config.toml
num_hidden_layers = 12
hidden_size = 224
n_experts = 24
experts_per_token = 2
d_expert = 288
d_shared_expert = 256
hidden_act = "squared_relu"
moe_layers = [4, 5, 6, 7, 8, 9, 10, 11]
router_score = "sigmoid"
normalize_top_k = true
routed_scale = 1.0
balance_loss = 0.00247
balance_bias = true
shared_expert_gate = true
init_std_router = 0.0348
lr_router = 0.00193
num_attention_heads = 7
num_key_value_heads = 7
head_dim = 32
vocab_size = 2048
norm = "rmsnorm"
norm_place = "pre"
norm_eps = 1e-06
positions = "learned+rope"
rope_theta = 10000.0
rope_fraction = 1.0
qk_norm = true
attn_scale = 0.272
tie_word_embeddings = false
parallel_block = false
extras = ["capped logits"]
init = "normal"
init_std_qkv = 0.0246
init_std_o = 0.0
init_std_up = 0.0246
init_std_down = 0.0
optimizer = "soap_variant"
learning_rate = 0.00592
beta1 = 0.95
beta2 = 0.99
weight_decay = 0.032
lr_head = 0.00966
warmup_steps = 125
schedule = "wsd"
decay_fraction = 1.0
decay_shape = "linear"
final_lr_fraction = 0.02
batch_tokens = [32768, 65536, 98304]
max_seq_len = 512
doc_mask = true
train_tokens = 418000000
max_steps = 7193
dataset = "wikipedia_en"
Below are experts of layer 7 (counted from 0) of a mixture-of-experts language model. Rows are named router (the router's row for the expert) and show model dimensions 112-223. Each number is 500 + 40 x the weight over its row's rms, rounded and kept within 0 to 999. Numbers have three digits each.
Before each expert's rows: "gets" lists some tokens that make up at least twice as much of what it gets as of all text. This comes from a sample of Wikipedia text that the model never trained on. Tokens count by the router's weight.

# expert 1
gets: "s", "ed", "ment", "ation", "ion", " part"
router:566525588514540517496504515553500504491496518474510503499434578489453484546499508505431557444445500564495457414519515569428521488523524469442511580562379517509508506501464492526479516492528515465455503503494514500551446472505560510552526497504496507560491492489503487551468498547521451481503516510510499424503414513434484513506493488546

# expert 12
gets: ":", "im", " as", "am", "ant", "ard"
router:532482520525553550474462477578534477499534461527468549489469519463498525504519582444500490422482603546487512537507476512499465504545485451397510560495501525547475451552393539498527520554494405527491558523560493477457510487508477554496460557462542541468470520482481497474590531470526552434458572532417526521551416537455509447421498507453

# expert 20
gets: "ing", "ed", "ic", " of", "ive", "ical"
router:513499481481474546404500515533522518491591541475561513537482518482422556597525406436525448545503514513456464421500514507497492505480493530500526568583390534468465523512443590500428482499539481455462503481554473482551525478517554509494514527496560532469531466486540509512506465479545498526478455514430494489488512531477490483410551415507

# expert 6
gets: "d", " co", "co", " h", " p", " Ho"
router:501579511499459581428490494505630464456571550508452462528462508551519442469535484534482490497521497536489460394478513563509439501543517506502525476492507429477545516431539542540491459504526499479514481485484522473463459506457540413547494470558483455438486493465472503506438596523486489493565550525475488522548525509479516487454461518511

# expert 21
gets: " of", " in", " and", " to", " for", ","
router:486479473515463575494516493569467471504618486478550482513514560502543548499465487433446437549505493500524502509610558466533542473517536498445515561522500526522500445471506551526602469459474551427509497529507494461476492462510498494482484493489494427524585409484509507486509513516512479449534535546432546424494515476428516478463531558442

# expert 15
gets: " the", " a", " The", "o", " A", "la"
router:563575493544403506424525515465528505442571524503506494503481489534450551469442547542506465518502520454531518565561525470537449559483477435538563517472470461540532451473489564478446506500510498515520468449424459512507553490470554477489481554476476536491463564443605593521517547448517487579469482505429529547481436519518491550503462468490

# expert 7
gets: "\n", " C", " T", " G", " c", " B"
router:480519548468496529458541480491433520440505467454539507452535542529516537523515570500479425482541514529534549487554501511525504479566512437527528444502556490507413456490497479514513482491474481515458507559529604516451437484514549513502552504524451522385538528446504585488514425432584473427514493565566530486521516544532497432540475541500

# expert 9
gets: " 19", " 1", " 2", " 0", " 3", " 18"
router:577495520478481508515483497496416499515487542515578492549553469506486489488574435498469528493534487520509508486481465463447607501483486564484512437553433534403550480560556485484449465489492502483472444481491551499515482433468517534474442504509513586498525529473505472541535512543560490517491477487451558491550540459514478519506547480440

# expert 4
gets: "er", "ur", "ri", "or", "vi", "u"
router:513496625548488502553550481486524461477517517506512561435531495512403493494490540478518534521449540443468483503484437516489522455491454382464522482504519523480449533476544461523488453492513598460492466523513549508515505506509585454495478472488454518458453572514488461563478476530533503520466575522512549463551508433454468498535580503553

# expert 8
gets: " f", " F", " P", "==", " p", " W"
router:541474498500436522489449439475440434496551504476561518588460515515506547479507510500504448533486529533523524422521490454492458547528529543436500436500537442456392480601475537486530529490471468546453489512499489525483538491541522537560483546497449492497517536481492487485379525423514507518445580520497516475522587454487505573491457561481

# expert 23
gets: " 19", "c", " U", "or", " 3", " 2"
router:459466477484496521497496475493485522497524484474537542534539522485439522487558464518568473479564460555418570419506502457547496527494523493520557509472489499474540424559500497488512488575505526486471460550537506516600461512518534530514425475559519562476505582490520409549417476548541497566543522543454478500535526491483481470492480538521

# expert 11
gets: "al", "e", "a", "el", " Al", " –"
router:540543453518463475436435491531484518469427544467495504502500444469408475529515486491451528527498529557486485519526533476447521484500522523487510488530479515477496536462488525533572461419472495474450443532537528414488475492456576532602498542530531465512549476477526590537557556525481461399503474500483518483539463532423441424492530533531

# expert 0
gets: "ar", "ri", " b", "ro", "b", " B"
router:451492516549512566511534462519512496492440468538549515498508521517510478512481573554520460549523433492443514435587477479490409524513503466516514543488576489462497475522502493516524449516465495491552510537487556497463460450468494512433479542510547544465514509480457507451492478487586453465472504514463529434513559494522455476483526528451

# expert 17
gets: " ", "ed", " re", "d", " out", " up"
router:504564524476479462482503507537497497539473564498530485452497573516437492520501469505512478521496494467488476447578470529452491564474555505440578499466490552482486493526483448471473462431487492383527495483491555441536453454478518565514481506584568453576419509503410507484444527519536520502486433479541517488494512467541547562467520501430

# expert 19
gets: " S", " K", " H", " St", " M", " Ra"
router:569547571500500479378490460495516481486520507519512453561513504520480560570434499520574483489524516527447488469591475571495536541500496499513464435476522432461532451475506557509503523519524537512510523500429516483531492494495523474528551597446476478492489544405477562460442567435547522526492541480545544447524486496531506561494498553451

# expert 13
gets: " |", ",", ";", " and", ")", "),"
router:601419490526505552501536574578447449543539481503495496565517480506505475549493540465470512446497494536508497540578558484515467479463497431446510401524537495504534456497484504533551539474460452470504475452462522454549494463505502551506465498458500538570495481485528501504465510497570480399471560516506550434495471433472471540548475531540

# expert 16
gets: " was", " is", "ly", " that", " he", " be"
router:477474539531441467535485468550519535442508532503533495555521487556553498568431541497512532459519497517471498519496528488500487521474511483458492558506413501452525455527429527490462566470530529519477519482460569477507467497497524446492532536491428497518448541495487509478488532307544456507406476491504529449506509582455498545589495488545

# expert 14
gets: ".", "re", ")", "\"", " st", "\n"
router:494493465531537490563576538503504501488519470549497543563485523483518507539459516408441513462470503472505475425485526589499533520593508537490529557551447540515513468514494444589489497484541557495508487545481497490495468483519522449528553528528511510512512470538396590546468473499499465478438500499534468553506410500481468544441529485586

# expert 2
gets: "-", "|", "ta", " I", " Ma", " E"
router:499543503490506492514502439480550517496510467561511504512509498485542569500403453438422540502533531500498485585531521523450462500513573545506506438472527481521462534527526438491469429495558443491527446572469497457516471523499497543534433531548581508491461481506426499455576531470454447470538505484468501486504497451523492554541502571447

# expert 22
gets: "ia", "ian", "an", "i", "y", "a"
router:528458506470594551401517493500502522497556475517532514520500515526493522506526585528525551538491609455496437508533530466444523575494485513441494463569407525443561526512446543505461434443595530498482479478482507546583529481443580464476470482515590527487529503457560543510533475533433502491532472532445508549579501515480464563527444471490

# expert 5
gets: "n", "il", "t", "N", " New", "S"
router:514521560485548472423496497493513481530549476465481507448487600490494508491531572452457456491464500477435508513433567517491461565530557457466568483535541598401533488530527490455464553506477455507480403469487530515479472481494544505537490454483601515490513504479441475510474580497535471503525467537533501496505502534461447546482473519491

# expert 18
gets: "th", "g", "k", "t", "h", "d"
router:459507479483482525425494538505455523451418515613532460497395497476553481502493522529499542488487516415449528416501563508572520460469516481597512422564534459434509448574538466472525494452492408403436529515531570452532509474483472438543519430491493473500523503466546520465451400534466509481449453537531550532496505496483455528559480443469

# expert 3
gets: " (", " \"", " de", " E", " In", " con"
router:467527586518434479507492540463603548472496510456543429525534587497444502405456510425438445488507524443493484504558449498464506462532556449535509456476550532505566443471546567541464569526487519522499411522479453544509485471459466517506486529500482491510465491493513472514494511490606475496464543466472544463523553501523457574486559538521

# expert 10
gets: "s", "es", "ers", "ies", "S", "les"
router:484450544502555541448485477511488446474511541461475534566478542502483501504500464540480508411511480583537531483470525554473499543528511550429502490546498471458544417522485501489581512466588548458524511433450460432541506430544500486485528442532463532508465466535453523457490501448514512430492479475429553482563452464446543610567449515555